From a checkpoint of a small mixture-of-experts model trained on Wikipedia.
Size: 14 layers, width 256, 71.4M parameters.
Experts: 64 experts in each of 14 layers, 64 SwiGLU neurons an expert, 4 picks a token, a sigmoid router.
Training: a variant of SOAP for the experts, 322M tokens, 5042 steps.
Below are experts of layer 9 (counted from 0) of a mixture-of-experts language model. Rows are named router (the router's row for the expert), gate (a neuron's input weights, with its number), up (a neuron's input weights, with its number) and show model dimensions 0-255. Each number is 128 + 24 x the weight over its row's rms, rounded and kept within 0 to 255.
Before each expert's rows: a language model's description of what the expert responds to. This comes from a sample of Wikipedia text that the model never trained on.

# expert 53
It responds to: Words inside names of organizations, such as University, National, School, Association, Air, Federation, Museum, e.g. Marine Corps Air Station.
router [114 130 137 138 107 102 158 157 115 122 119 154 143 123 104 130 125 145  64 112 135 154 171 155 137 198 152 105 156  98  97 163 121 125 187 102 161 128  73  98 133 127 137 132 125 125 129 146 112 116 168  69 108 119 102 137 149 117 107 100 137 143 125 124 119 110 110 145 148 104 120 134 165 106 163 104  96 156  99  89  87 120 121 115  99 124 141 126 116 185  98 132 133 115 123 137 131 162 156 115 142 117  75 121 148  88 123  94 161 127 150 156 140 122 120 147 138 117 109 143 143 110 113  78 144 117 134 139 112 136 172  92 141 128 109 138 113 174 140 124  68 115 147 151 137 103 152 166 117  97 101 145 120 118 142 115 111  81 118  66  98 110 159 125 160 114 126 124 126 126 148 137 128 125  99 161 101 126 123 123 132 164 111  94  92 153 138 138 146 115 146 137 167 137 159 116 102 130 154 120 155 101  78 170 119 138 147 107 145 194 164 133 173 164 150 108 101 147 111 134 158 160 151 143 126 129 111 103 119 115 161 127 135 139 137 149 124 147 158 130 119 116 144 116 118 141 162 170  86 117 128 130 115 163 110 133]
gate8 [141 134 125 159 116 150 127 111 120 140 138 147  92 108 136 153  90 105 118 102 151 149 163 151 115  96 119 120 181 123 101 128 126 133 150 142 109 161  57 103 153 155 140 123 124 135 157 127 171 110 137 118 119 164 134 116 123 145 137 116 122 147 115 120 111 127  69 144 161 113 135 159 122 113 167 142 112 138 138 105 109 133  72  77 144 133 111 121 174 132 103 119 117 164 130 121  92 101 154 128 100 143 101 107 116 105 148 138 158 110 177  89 139 135 104 161 135 112 126 108 126 104 148 117 142  76 141  80 131 150 146  94 126 128 116 114 100 111 136 157 108 118 100 138 146 110  61 142 149  96 139  95 158 169 138 137 103  96 139 101  90 153 131  98  90 144 178 110 160 154 135 126 126 145 141 142 107 168 144 138 121 146 127  74 109 162 144 100 150 110 129 126 111 107 144 108 135 169 153 180 114 121 102 125 152 112 188 155 140 128 161 124 140 106 159 120 137 126 127 119 142 141 112 154 155  90 132 117 119 129 155  95 100 141 156 113 123 153  61  98 135 128 129 156 152 157 144 137 100  97  86  88 122 114 115 156]
up8 [102 145 141 106 146 147 158 161 126 130 108 102 159 102 130  88 168 150 161 165 101 122  88 126 135 169 136 142 112 141 169 111 130 102 118 126 148  88 178 156  95 106 111 148 139 137  92 116 153 142 117 144 113 110 152 122 140 122 110 142 130 127 140 152 170 127 168 126 103  85 153 108 126 113  73 107 141  99 109 173 114 127 159 172 112 147 135 120  71 122 132 145 109 131 133 114 139 138 122 127 108 131 184 157 128 131 131 111 113 147 107  95 166  89 142 142  82 143 128 138 123 123  82 162  93 156 150 157 131 105 150 159 144 147 137 131 109 179 142 126 129 106 169 114 165 147 206 121 109 152  95 111 118  97 124 123 123 159 111 154 127  95 132 152 122  95  95 151  96 114  78 139 144 109 125 105 165 115 111  96 171  95 124 129 128 109 106 110 115 158 118 125 145 138 131 111 106  94 128 147 121 103 152 122  99 111  93 127 131 114 102 145 138  97  64 134 104 122 108 154 111 108 156 144 121 140 143 110 128 122 119 174 151  97 112 107 154  99 146 144 131 146 141  83 119 102 120  95 147 178 158 134 139  96 110 109]
gate9 [155 113 126 139 119  90 111 151 121 180 195 136 143 110 110 158 147 142 107 131 109 152 144 139 140 175 112 159 131  96 129 112 137 153 181 151  84 159 128 116 124 106  98 115 103 118 115 100 127 165 144 121 145 149 101 136 121 138  92 162 157 132 155 131 145 124 176 120 120 137 151  81 116 154 107 130 120 116 124 104 110 142 126 151 100 106 124 152 155 148 166 156 171 120 135 109 146 142 187  91 124 117 146 144 169 127 120 124 110 117 139 137 121 147 116 145 148 121 160 138 124 109 124 100 146 142 138 136 162 165 136  70 149 137 123 101 132 125 123  76  73 109 176 138 146 141 132 151  98 122 172 110 145  94  90 117 114 116 129 108 127 137 137 161 138 100 122 132 108 113 114 123 151 143 138  99  80  89 107  84 118 162 125 137 117 131 118 108 151 135 144 100 111 103 123 112 133 129 173 109 108 131  92 136 106 104 149  99 107 148 130  69 155 144  88 133 103 157 137 108 123 126 106  95  96 122  94 123 126 114  87 149 113 133 139  94 107 116 138 168  93  66 174 130 144 138  83  94 117 120 148 115 119 198 119 135]
up9 [171 129 143 118 132 129 147 129 142  86 108  70 114 132 129 111 138 137 146 158 127 138 101 147 134 132 120  98 105 159 158 143 162 109  68 139 166 102 163 151 114 153 154 115 131 108 159 103 138 159  98 132 133 121 123 127 144 133 141 103 128 131 132 125 101 176 103 133 137 157 123 147 123  88 175 126 114 118 123 107 156 125 119 146 161 140 136 145 109  98 141 114  97 165  88 116 101 120 137 128 126 125 156 132  94 151 160 123 115 106  91 117 134 101 145 132 147 161 116 144 101 159 159 141  68  98 141 129 157 118 119 207 119  93 110 146 122 111 113 167 172 125 119 118 125 104 145 116 113 173 144 136 143 149 122 112 135 134 140 119 145 144 146 138 124 158 163 184 109 134  93 123 160 113 155  73 154 129 100 129 151  96 113 104 108 112 137 130  97 114 108 188 100 128 114 142 139 129  86 141 170 136 155 117 119 157 121 184 171  89 122 151 138 123  96 141 135 146  97 129  94  89 157 143 140 128 107 142 110 148 180 117 149 103 112 163 181 146 112 163 111 152  84 148 162 139 121 122 132 108 140 153 128  84 103 130]
gate10 [147 135 125  92 166  98 115 118 105 140 165 137 143 171 117 136 141 128 140 158 160 163 110 116 148 130 128 136  89 135 125 105 132 151 172 131 165 127 100  83 131 133  88 143 104 177 114  73 114 154 144 134 130 137 137 135  93 144 128  92 195 113 128 163 131  82 119 109 146 162 162 150 131 103 135 107 138 147 121 106 101 139 131 133 116 130 124 106 137 124 131 133 130  87 128 106 144 112 145 128 126 119 106 102 155 105 105 107 145 110 149 162 144  88 103 102 141 100  80 141 165  96 115 148 140 129 168 107 112  81 141 100  84 112 101 126 140 154 125 134  65 107 133 105 134 116 130 155 142  96  54 147 113 166 146 105 121 123 149 119 113 114 106 104 114  99 115 146 179 108 131 164 116  93 110 183 105 115 128 148 171 131 122 131 118 144 123 142 115 135 151 100 113 146 146  80 107 129 130 116 131 132 145 155  67 111  95  87 129 126 115 110 138 140 146 125 108 132  99 109 128  96 193 147 177 140 115 124 118 123 110 148 129 180 111 149 143 141 167 124 118 164 112 142  77 125 138 168 113 108 112 149 132 152 140 149]
up10 [161  95 133 162 119 163 114 124 110 122 123 149 154 127 133 121 115 116  69 128 150 132 150 147 161 122  76 147 139 118 111 116 141 111 107 128 100  74  47 158 122 128 144  99 145  64 151 113 134  81 116  85 170 103 124 117 172 158 140 129  94 133 113 119 121 115 112 106 115 128  92 118 143 135 123 157 120  96 135 133 107  85 140 145 127 168  99 130 137 136 115 144  96 136 162 151 177 116 144 139 142 137 113 125 127 149 147 107 131 133  83 120 151  69 141 113 145 127 134 187 158  48 143 113 113 141 103 127 113 152 120 100 188 158 144  95 116 103 103 104 104 139 174 135 121 101 119 129 117 134 147  97 129 128 154 103 150 138 181 169 117 142 145 139 149 109 128 105 114  96 143 126 133 112 100 149 151 147 125 113 103 168 129 139 134 143 171 120 163 134 143  99 145 115 167 131 131 109  99 124 134 143  74 165 132 126 101 135 129 132 128 124 105 175 108 135 122  80 129 161 147 182 128  90 103 101 145 102 106 110 149 107 115 108 106 126 145 153 131 117 107 100 140 128 154 131 143 128 105 134 129 152 111 137 119 137]
gate11 [111 101  90 122  80 116 107 180 155 103  95 166 135 114  93 169 124 175 112 113 107 141 120 139  94 117 151  86 155  96 171 136 102 133 151 152 157  98 146 111 111 122 135 129  98 120  97  95 130 121 135 112 150 125 126 150 163 138 134 125 124 155 104 112  87 151 132 172 137 102 157  96 150 137 155 164 135 199  92 139 103  91 181 118 113 108 132 115 134 134 128  89 144 132 122 169 106  82 157 153 116 158 139 134  98  97 150 156 165 146 110 146 106 107 114 141 118 118 122 111 106 135 130 128 120 124 102 151 170 118 149 116 133 117 136 115 132 191 135 153  83 148 176 173  99 111  93 124 141 149 119  84 120 113 114 100 148 111 145 116 142 108 165 103 118 139 107 158 121 128 132 139 118 156 149 126 150 135 126 156 134 101 140 121  97 135 110 123 146 170 139  92 150 132 131 169  78  84 152 115 116  97 102 147 105 139 114 146 118 106 102 151  93 152 113 142  91 124 133 104  90 195 135 133 121 139 102 100  94 132 125 153 135 156 120 139 142 106 111 113 135 127 127 155 146  99 163 149 138 146 146 122  99 122 175 114]
up11 [135 127 165 116 174 110 135 134 125 114 147 109  90 134  89 142 185 145  99 161  74 145 152  92 129 130 150 127 123 124 142 118 118 139 170 131 161  85 147  74 112 142 139 141 164 158 130 102 121 133 150 117 114 133 133 106 138 122 102 107 157 103 171 139 113 130 111 191 116  97 108 137 140 187 134 108 127 150  94 126  95 117 106 133 105  94 137 153 124 157 116 119 118  84  88 158 128  81 146 136 124 112 160  99 136 141 157 153 151 119 127 105 121 144  92 109 138 130  98 134 130 176  67 143 160 111 152 146 131  93 151 106 141  96 120 110 149 162 153 114 154 144 144 134 144 139  85 144 135 153 118 152  71 112 138 117  91  92 151  89 130 138 137 144 131 110 173 142  94 143 117 161 115 123 152  94  95 106 119 161 130  99 128 137 140 161 122 149 137 141 124  84 127 125  81 143 120 130 147 155 149 123 143 110 134 134 152 134 107 133 160 180  95 152  94  99 113 156 159  82 130 148 165 133  85 117 132 106 109 145 107 139 115 137 119 126  70 139 106 147 133 140 110 144 104 114 120 127 129 111 172 156 167 155 134 140]

# expert 13
It responds to: Capital letters or first pieces beginning words in titles and proper names, mostly song, album and work titles: Boiling P-oint, Wet B-ed, Gothic Rev-ival.
router [144 154 154 136 112  93 168 107 134 119 163 160 128 147  93 139 141 138 123 162 145 121 173 104 101 147 158 107 139  95 126 132 113 148 103 145  97 102 151 103 144  98 144 122 162 171 154 135 152 101 130 107 129 148 127 121 124 137 127  88 166 122 160 119 126 109 146 133 118 154  92 153 127 105 114  98 114 140 106 116 117 137 108 133  94 141 160 106 115 168 176 163 143 137 102 123 127 158 186 153 113  83 123 121 136 130 101 170 145 108 106  91 130 106 133 119 135 107  73 134 155 166 132 146 176  96 136 143 101  98 152  96 150 143 143 128 121 137 138 113 105 118 123 136 145 139 131 181 123 137 151 135 128 143 152 123  98 121 123 106 105 143 127 119 139  94 171 102 128 132 160 146  92 115 162 184  96 140 116 152 123 159 145  99  81 126 149 140 105  80 156 138  90 142  83 151  98 164 158  98 115 136 138  95 115 152  98 118 119 164 122 169 154 148 129  98 129 128  81  87 157 172 127  81 117 156 106 128 136 107 119 128 149 145 133 179 135 112 120  83 111 109 126 121 154  98 119 132  82 148 131 100 122 110 106 180]
gate2 [138 185 144 155 110 115 133 131 150 117 107 101 136 102 138 132 131 108 132 191 165 155 131  95  82 144  97  85 124  81 113 140  94 143 156 135 155 102 120 117 117  84 135 118 142 112 106 151 154 125 124 111 175 119 169 143 146 151 112 100 125 112 134 132 166 126 129 133 113 127  98 159 152 107 117  93 126 127  92 170 118 144 100 116 153 156 166 106 133 116 128 118 137  74 114 153 115 169 184 165 122 124 155 119 140 127 107  96 111 114  66 131 119 132 114 130 120 149 133 142 130 161 150 121 155 120 118 132  93  92  95  98 151 144 159  71 115 109 132  72 109  73 147 117 113 134  90 141 105 107 131  91 121 154 187 107  94 115 169  98 114 160 128 120 139 153 108 121 130 117 124 159 139 139 113 170 133 115 105 158 117 139 150 106  99 104 108 143  99  90 137 166 131 149 132 138 145 138 138 114 120  90 150 132 144 135 132 108 132 153 122 115 105 164 127 139 132 140 119 141 148 147 117 111 115 148 110 129 136 165 106 163 114 152 159 160  99 164 107  77 111  96  89 147 138 150 122 133 122  95 154 168 120 152 109 176]
up2 [102 111  73  67 126 118  98 127 126 130  88 134 146 121 119 141 151 127 132 104 110 125 141 161 199  90 166 132 125 179 145 141 145 154 116 154 120 161 119 181 139 140 112 143 153 136 124  98 131 134 185 147  88 162 122  98 121 135 143 144 132 176 108  93  68 117  83 136 112 113 124 122 110 145 148 126 150  82 148 159 149 108 157 145 144  97  91 122 129 119 147 113 134 154 155  92 124  95 100  90 139 119 134 144 129 126 131 115 151 146 181 105 145 138  84 154 136 108 128 115 122 108 120  87 104 139  87 157 163 133 124 151  97 110 130 173 126 114 134 150 145 186 128 122 104 152 139 119 153 170 134 143 162 123  99 159 153 120 113 158 148  98 161 133  93 124  88 105 124 162 134 127 142 105 109 107 136 145 146 140 105 131 118 175 133 150 158 114 141 117 140 122 140 113 131 147 115 129 126 141 129 148 134 117 160 128 133 150 170  74 130 104 154  81 136 139 101 167 132 107 132 124 139 152 142  87 110  98 130 110 123  70 120 127 136  88 121  91 133 153 126 153 158 133 128 154 115 158 180 137 135 110 150 100 126 112]
gate3 [152 142 144 155  87 122 107  94 157 126 130 133 158 118  89 159 120 118 160 131 106 150 171 165 116  87 132 131 136 121  93 147 152 158 106  91 103 167 128 113 104 158 127 102 121 135 126 109 143 142 133  94 159 118 123 108 166 128 147  80 166  94 134 154 127 118 152 160 162 124 119 140 125 120 126 137 136  72  96 142 146 148 121 138 169 150 131 116 152 106 156 155 151  97 105 128 105 139 193 157 131 144 111 164 131 140 124 159 116 139 138 138  76  89 159 133 128  82 111 147 155 131 139 153 195 145 111 113 101 135 152  98 135 156 159  82  96 139 130 129 130 146 129 130 117  92 122 133 124 106 153 100 110 190 166 116 109 143 175 119 154 146 149 130  77  92 143 102 108 107 150 156 130 122 154 134  74  89 133 130 159 108 170 125 114 162 145 139 132  62 168 115 124 148 123 103 108 105 128  93 128 144 145 127 127 129 104 118 155 125 126 160 123 121 133 127  97 153 103 133 127 174  92 114 115 113 131 136 148 157  82 135 122 120  94 149 131 162 116 121  99 152 142 114 133 105 119 105  91 138 109 125 121 182 119 140]
up3 [137 104 114 158 184 148  83 162 111 140 125 103 151 135 158 156  98 141 111 146 125 106 114 113 137 149  78 109 116 117 144 122  98 121 136  92 133 131 157 162  78 113 124 144 125  95 114 111 121 128 150 147 113 112 169 116  99  68 104 111 104 143  79 143 134 182 149 118 179 123 164 138 116 149  86 128  98  82 133 111  96 130 120 166 122  87  82 101 129 149 108 158  95 128 131 162 135 137 108  99 128 118 154  95 111 103 132 131 128 113 103 145 100 109 128 131 116 117 117 158 122 128 150 137 174 125 135 118 125 133 139 119 125 110  84 140 162 107 116  93 151 109 100 105 126 104 162 107 162 125 130 117 123 150 125 146 132 171 118 131  92 146 103  99  91 162 129 118 171 141 108 153  98 121  79 126 113 133 135 111  99 159 147  97 144 134  92  89 169 170 133 132 129 116 145 163 107  99 129 125 152 122  73 106 170 119 117 119 127 186 116 143 154 111  98 137 127 132 107 139 127 124 170 157  98 103 104 130 157 119 141 138 158 129  81  94  80  91 112 114 112 157  97 113 143 126 142  93 127 118 160 127 126  90 145 114]
gate4 [123 129 132 102 113 144 125  98 139 146 138 130  90 127 137 152 107 131 114 139 106 152 114 133 124 101 129 127  93 155 127 126  97  93 126 124 102 112 135 125 114 126 102 156 140 122 114 117 105 142 128 118 122 157  98 119  87 170 132 102 134 118 131 133 105  92 143 131 105 135 142 139  96 144 124 105 131 142  72 151  94 122 103 133 112 103 133 105 111 106 115 107 113 109  86 121 121  91 127 162 147 122  88 131 153 180 148 153 144 100 141 104 133 138 127  97 102  99 141 139 176 113  99 161 103 115  97 107 115 128 156 120 109 129 134 121  92 171 131 195 139 155 147 124 158  90 137 141 160 153 153 129 154 152 149 144 155  58 101  92 148 109 166  89 148  97 176 165 124 168  95 141 126 106 136 193 150  96 183 108  96 104 125 117 104 132 108  99 110 122 112 148 107 122 157 134 105 150 130 145 123 127 173 102 119 128  84  90 137 113 125  96  98 110 118 109 148  97 110  90 162 157 145 155 166  79 162 102 149 160 128 120 120 149 132  96 148 122 111 122 103 105 151 103 154  59 137 125 125  91 132 142 137  92 113 122]
up4 [ 86 157 132 131 151  97 105 135 176 134 162 150 113 167 141 108 101 101 129 145 105 119 145 146 159 116 136 137 136 113 153  68 105  68 173 143 105 124 146 147 100 181 111 121 153 140 142 177 125 165 115  80  81 120 134 156 143  73 134 101 131 124 103  82 136 139 119 129 125 118 142 116 148 115 170 119 131 107  91  86 110 109  72 117 107 157 134 110 136 129 156 116 164 114 134 140 140  94  57 114 129 108 121 114 103 130 120 111 122  87  86 104 134 124 147 124 137 117 118 135 145 108 128 144 141  95 105 131 114 144 129 136 114 159 164 105 124  82 120 103 141 122 117 167 100 147 126 113 137 128 113 124 124 111 102 103 127 100 138 125 112  83 131 129 156 122 140 155 106 147 118 132 121 109  99 134 123 150 122 139 120 143  93 103 121 131 149 109 146 113 149 150  97 156 127 155  94 114 155 153  86 136  96 120 119 120 126 100 181 156 157 124 176 124 132 123 119 151 137 152 125 100 181 164 122 156 130 109 166 128 126 157 110 124 143 154  37 133 120 133 128 159 118 184  99 151 128 110 121 157  99 139 116 149 102 102]
gate5 [137 155 150 109 113 103 117 149 146 131 118 155 126 139 123 184 105 122 137 166 135 128  93 109 129 141 110 135 129 113  87 136  92 210 114 118 160 122 122 149 112 117 146 135  82 167 129 143 143 135 118 107 121 156  99 128 159 165 163 145 160 143  80 137 114 121 150 109 144 135  99 141 138  96  98 163 140 121 133 133  95 140 131 162 174 147  86 128 131  96 139 123 177 144 138 130 116 145 122 130 147 137 107 103 116 169 126 151  83 102 121 154 154 156 123  80 109 151 110 134 116 147 141 132 171 164 114 103 137 122 178  72 128 152 119  99 150  98 134  99 104 137 151 136 126 148 149 114  81 112 146 139 134 127  95 113 109 132 141 153 154  93 127 130 143 109 164 121  89 107 141 152 104 137 121 163 108 136 108 136 108  99 123  95 129  97 127 139 121 137 141 130 158  85 143 168 145 143 140 126 109 144 156  88 124 108 127 112 144  95  93  91 134 115 117 126  81  75 119 106 128 137 141 102 153 162 122 138 126  90 136 102 106 184  76 123 145 102 162 106 174 163 112 115 139 147 101 137 117 185 114 107 122 121 181 145]
up5 [131 156 159 140 105 153 105 170 176 139 177 134 151 135  97 182 109 118 168 164 133 124  86 110 115 122 118 129 157 105 136 143 104 161 141 132 159  95 130 101 123 117 170 189 107 134 110 140 112  98 135 101  78 158  99 181 127 133 156 124 131 127  67  96 147 120 115  98 160  93  98 198 104 143 131 113 132 134 103 143 132 181 116 134 152  97 158 138 137 108 139 136 122 125 153 112 146 171 130  96 119 106 153 111 145 140 141 123 100 149 127 125 109 118 123 101 118 138 124 124 121 128 133 148 158 174  90 136 103 121 114 133 107 110 140 133 125 146 130  82 135 127 153 112 143 141 136 130  96 106 113 155 107 151 100 127  74 138 135 138 123 136  72 143 146 129 145  66 110 119 113 119 111 109  94 117 106 127  95 178 123 151 117  85 157  85 145 106 150 112 156  93  90  99 111 143 134 124  87 104 123 115 100 135 117 116 154 124 182 115 115 132 112 139  97 122 148  92 100  71 148 140 128 139  84 158 100 141 120  68 124 137 146 158 118 109 129 152 114  98 135 150 130 128 127 126 121 145 123 109 149 114 147 123 142 114]

# expert 33
It responds to: First piece of a longer word split into parts, often Latin prefixes such as ab, con, sup, pro, dis, as in ab-straction.
router [147 128 156 165 140 142  98 129 123 137 135 114 140 108  92 106  83 118 117 175 169 134 160 145 136 113 158 105  76 104 130 144 105 144 109 167  98  93 115  76 143 134 111 104 162 111 151 129 103  92 159  86 132 132 146 180 138 169 129  89 172 156 133 143 148 156 125  84 131 109 104 127 133  74 128 126 112 156 101 132 121 116 128 105 135  92 116 140 102 134 132  87 100 114 105 144 100 141 138 154 147 102 131 157 114 181 150  67  95 110 126 134 175 123  98 151  81 152  99 110 153 145 176 133 136 119 131 150 139 152  94 167 100 155 105 116 119 116 129  72 152  91 122 149  88 101 136  94 135 178 104 160 125 109 149 163 109 162 118 141 120 125 108 112 117 125 111 128 143 136  64 130 132 137 117 101 144 141 132 123 131 134 147 130 130 136 140 116 132  99 160 160 122 155 136 120 129 119 152 103 122 113  93 140 115 141 142 147 183  91 160 121 108 163 105 164 114 147 123 104 137 136 143 120 115 139 115 121 131 150 125 146 137 194 132 134 120 136 150 134  83 116 110 132 186 134 122 113 113 151  91 114 110 137 140 108]
gate0 [134 109 127 190 141 121  80 120 113 129 176  92 139 107 133 115  98  98 150 152 143 129 165  99 144  87 136 161 126 133 156 152 133 142 120 178 107 132 106 154 121  93 151 159 204 141 146 127 131 142 193 106 131 120  86 140 147 160 155 137 142 112 102 127 124 111 186 142  84 126 124 125 111 114 138 145 138 113 141 119 132 158 124 135 158 158  92 114 134 149 149 173 128 102 150 170 104 144 168 150 164 123 163 132 169 149 130 119 149 131 126 111 152 126 125 132 115 140 115 104 158  78 112 149 141 144 101 126 122 128 132 122 146 152 123  67 110 137 129  72 127 142 121 121 153  77 123 138 110 144 100 125 140 128 143 106 104  94 127 133 128 143  92 109 114 118 123 139 146 132 171 120  97 104 153 170 122 108 122 122 135 109 143 139  78  93 105 149 106  78 157 150 151 133 126 180 155 139 141  86  92 110 138 164 109 150 184 118 154 130 113 133 115 154 130 155 137 142 147 135 136 149 161 145 120 127 140 104 104 148 141 149 149 170 161 172 131 138 137 116 104 130  82 140 142 142 140 150 135 108 133 121  79  94 152 107]
up0 [134 153 101 160 132 107 119 112 130 151 158 131 163 135 121  96  94 131 170 161 130 145  93 120 110 117 157 161 155 127 113 142 163 104 106 166 141  78 123 139 132  75  98 175 166 173 107 135 149 122 135 111  82  96 134 125 159 147 179 114 143 111  89 138 122 113 161 193 126 148 124 150  89 135 121  86 105 128 163 120 140 126  85 131 140 139  98 126 133 140 128 100 124 102 142 126 119 157 136 107 129 139 128 106 129 161 136 122 132 150 139 136 141 151 112 105 133 136 136 124 142  79 104 164 153 146 144 121 111 127 103 128 165 140 151 121  96 170  91 116 166 153 140 170 120  95 101  84 153 131 128 130 129 128 160 154 121 122 158  81 129 125 101 152 149 131 102 126 145 150 132 146 130 124 148 156 127 109 129 177 139  78  83 112  79 111 173 148  93  73 172 101 128 107 159 168 171  81 152 110  78 109 162 161 121 171 158 105 124 156 145 136 135 136 126 149 152 142 128 144 140 149 125 158 107  98 123 146 169 150 140 108 140 149 128 125 153 157 135 137 118 136 125 149 161 146 140 116 128 147 141 135 122 104 142  96]
gate1 [132  92 105 138 123  79 125 132 123 171 137 127 143 126  59 149 133 106 151 132 173 120 156 107 107 128 100 127 119 153 129 148  96 119 138 159 135 104  73  81 134 136 140 124 142  99 140 161 109 128 101  94 171  86 127 126 140 143 137 105 132 130 108 144  99 132 119 105 143 101 118 118 115 124  98 141 173 162  69 165 140 105 184 128 145 136 125 135 130 122 125 147 146 131 143 118  88  96 106 177 124 138 101 120 159 134 117 140 126  92 130 126 133 163 134 171 103 128 104 110 164 141 141 129 103 123 129 137 160 117  63 124 119 133 143  76 106 136 132 104 102 121 119 133 118 136  99 120 111 193 121  90 103 143 158 158 137 133 159 141  75 154 149 145 116 119 157 169 132 123 130 120 123 125 122 126 151 134 137 130 121 112 166 120 132 137 116  95 141 136 185 118 162 150 134 116 137 127 135 113 154  86 127 113 106 151 164 118 109 124 130 154  84 198 140 126 139 167 167 119 176 120 152 126 146 113 111 125 110 120 151 112 141 224 168 134 100 110  96 150 157 127 113 100 125 111 126 123 131 147 131  90 142 117 114 124]
up1 [153 157 123 118 111 164 136  79 172 100 137 159 143 104 150 146 129 160 120 102 142 105 109 159 124 121 162 109 142 113 126 110 150 145 119 118 147 183 133 124 144  97 138 127  97 148 122 106 165  90 119 145 104 125 120 140 119 114 136 154 125 157 148  93 134 126 150 173 119 173 152 148 137 114 124 131 108  86 142 121 133 132 103 117 126 132 111 147 126 118 155 150 145 143 136 113 134 126 148  91 106 109 158  96  92  87 135 139 117 125 148 110 119  83 167  79 111 158 157 144 121 130 143 129 165 106 119 122  80 146 171 121 150  93 147 162 134 108 139 137 132 110 117 143 121  71 136 129 149  82 134 121 168 140  89 122 121 166 129 146 154  99 121 122 138 110 149  77 156 136 135 147  80 118  93 135 110 149 108 142 164 138  91 142 103 142 145 122 114 175  76 103  85 121 148 137 143 113  97 155 106 160 160 142 148 109 128  96 133 133 113 102 162  65 135 162 128 148  64 155 104 150 102 143 113 123 158 144 172 102  73 101 133  79 107  99 156 134 123  97 115 109 134 139 125 151 137 162 132 116  91 161 141 143 128 156]
gate2 [131 123 124 153 142 153 112 138 131 108 103 138 144 128 126 155 140  95 106 131 177 160 106 146 125 156  91 130 101 125 105 149 123  95 104 151 108 131 109 130 140 150 119 128 112 101 123 124 184 118 111 127 135 127 137 158 140 140 115 116 156 149 150 104 162 145 121  98  72 128  97 171 137 135 119 163 137 109 115 158 117 128 124  94 138 105 159 127 124 153 150 135 160  80  92 138 105 111 152 192 141  72 133 146 145 163 112  98 132  89 150 142 146 164 126 151 106 126  89 146 177 117  86 120 124 129 160 137 138 149 153 117 143 114 127  66 153  94 109  96 113 116 139 122 114  90 109  77 108 140 147 143 109 170 136 134 142 158 143 139 122 137 111 122  84 152 107 114 131 101 150 130 130 127 125 120 156 162 113 134 111 130 147 148  71 112 139 119  97 148 165 143 115 142 123 124  96 122 132 113 155 115 140 120  77 118 133 118 141 136 129 195 116 181 129 167 160  84 124 138 142 165 100 103 105 127 136 100 140 121 136 108  98 194 183 178 130 119 140 136  96 113 105 118  80 163 126  88 105 131 116 148 115 110 116  91]
up2 [117 124  93 136  76 156 138 126  82 156 130 161 112 120  98 109  98 133 120 160 149 126 119  89 156  94 150 123 100 147 146 118 139 106  97 115 114 141 128 119 137 119 130 112  95 122  99 102 125 134 106 112 188 167 155 136 162 149 117 122 150 148 182 126 156  99 130 139 120 102 124 111 125  69 149 146 127 164 155 144 152 155  96 143 120 119 136 119 149 107 124 164 123 142 133 112  92 115 117 139 117 141 118 112 105 148 107 126 104 102 127 158  98 106 146 110  90 192 140 107 140 147 154  94 101 114 118 180 161 103 145 132 107 144 114  98 109 141 123 141 164  99  99 121 143 120 118 136 153 189 168 210  92 116 156 144 146 127 145 167 130 110 144 136 130 148 184 137 124 118 144 109 128 131 148 128 166 128 104 129  77 106 185 185 115 125 103 122  79 140 110 169 129 153 112 129 169 122 141  97 133 133 143 151 145 117 148 138 125 132 163 152 140 168 158 128 111 132 147 155 125 117 148 124 130 162 167  84 147 143  77 125 123 145 144 164 122 118 125 130 137 110 138 109 122 143 112 164 134  91 141 129 138 121  87 102]
gate3 [164 123 121 142  64 123  85 134 138 100  80 145 111  83  87 118 124 124  68 156 144 108 139 128 114  88 128 129 111 133 118 142  97 132 125 183 138  99 133 140 155 151  88 102 113 155 139 120 124 153 151  88 155 121 109 146 137 131 109 147 105 119 137  88 174 167  73 105  94 123 126 119 131 154 136 139 122 111 138 135 153 125 140 128  99 125 151 103 118 111 142 147 134 144  68 114 172 105 112 110 138 111 152 131 113 149 146 134 100  88 132 153 146 106  85 131  88 120 126 138 193 176 105 124  91 158 113 136 155 153  92 117 133 156 156 101 106 158 137  77 102 162 147 125  92 124 155 121 119 132 135 153  81 130 151 129 133 161 140 130 109 142 132 106 136 173 117 146 131 140 110 128  79 118 133 131 156 119 163  96 106  78  92 173 142 136 176 146 155 151 135 144 143 161 138  98 177 165 118 131 175 126  78 129 133  65 124 126 145 137 113 133 116 137 123 110 147 128 134 104 169 167 166 121 134 145  98 131 144 122 152 126 136 125 132 136 109 150 120 123 132 138 123 136 157 135 132 121 123 147 121 136 152 164 146 140]
up3 [136 141 113 143 192 117 155 163 101 146 153  75 123 129 133 149 131 127 130 109 123 144 139 127 119 136 107 126 106 118 139 137 195 123 129  82 110 141 126 102 129 132 135 136 118 116 126 117 171 144 139 108 135 122 185 103 164 163 113 138 143 150 155 128  91 100 174 160  99 110 128 117 154 124 127 115 133 154  79 147 120 134 133 142 136 144 113 129 143 117 117 118 119 121 175 132  90 179 161 132 154 141 123 144 150 100  77 146 115 168 138 127 108 130 157 123 131 155 151 111  41 117 137 147 119  98 123 127 118 132 116 123 131  88 165 128 132 102 135 182 120  98  96 133 131 137 121 152 114 125 119 149 151  96 110 155 110 112 129 104 144 123 129 122  82 143 140 101 139 121 119 126 177 140 111 155 124 138 121 115 104 136 150 119 131  65  80 109  93 134  94 128 137  90 146 117  84 144 132 108 126 196 169 142 160 159 135 117 117 122 117 130 154 102  97 152 105 103 104 141 112  74 119 139 142 144 132 131 128 133 114 126 158 101 145 110 172 106 193 154 154 133 127 183 116 140 158  93 144 109 175 151 119 104 104 152]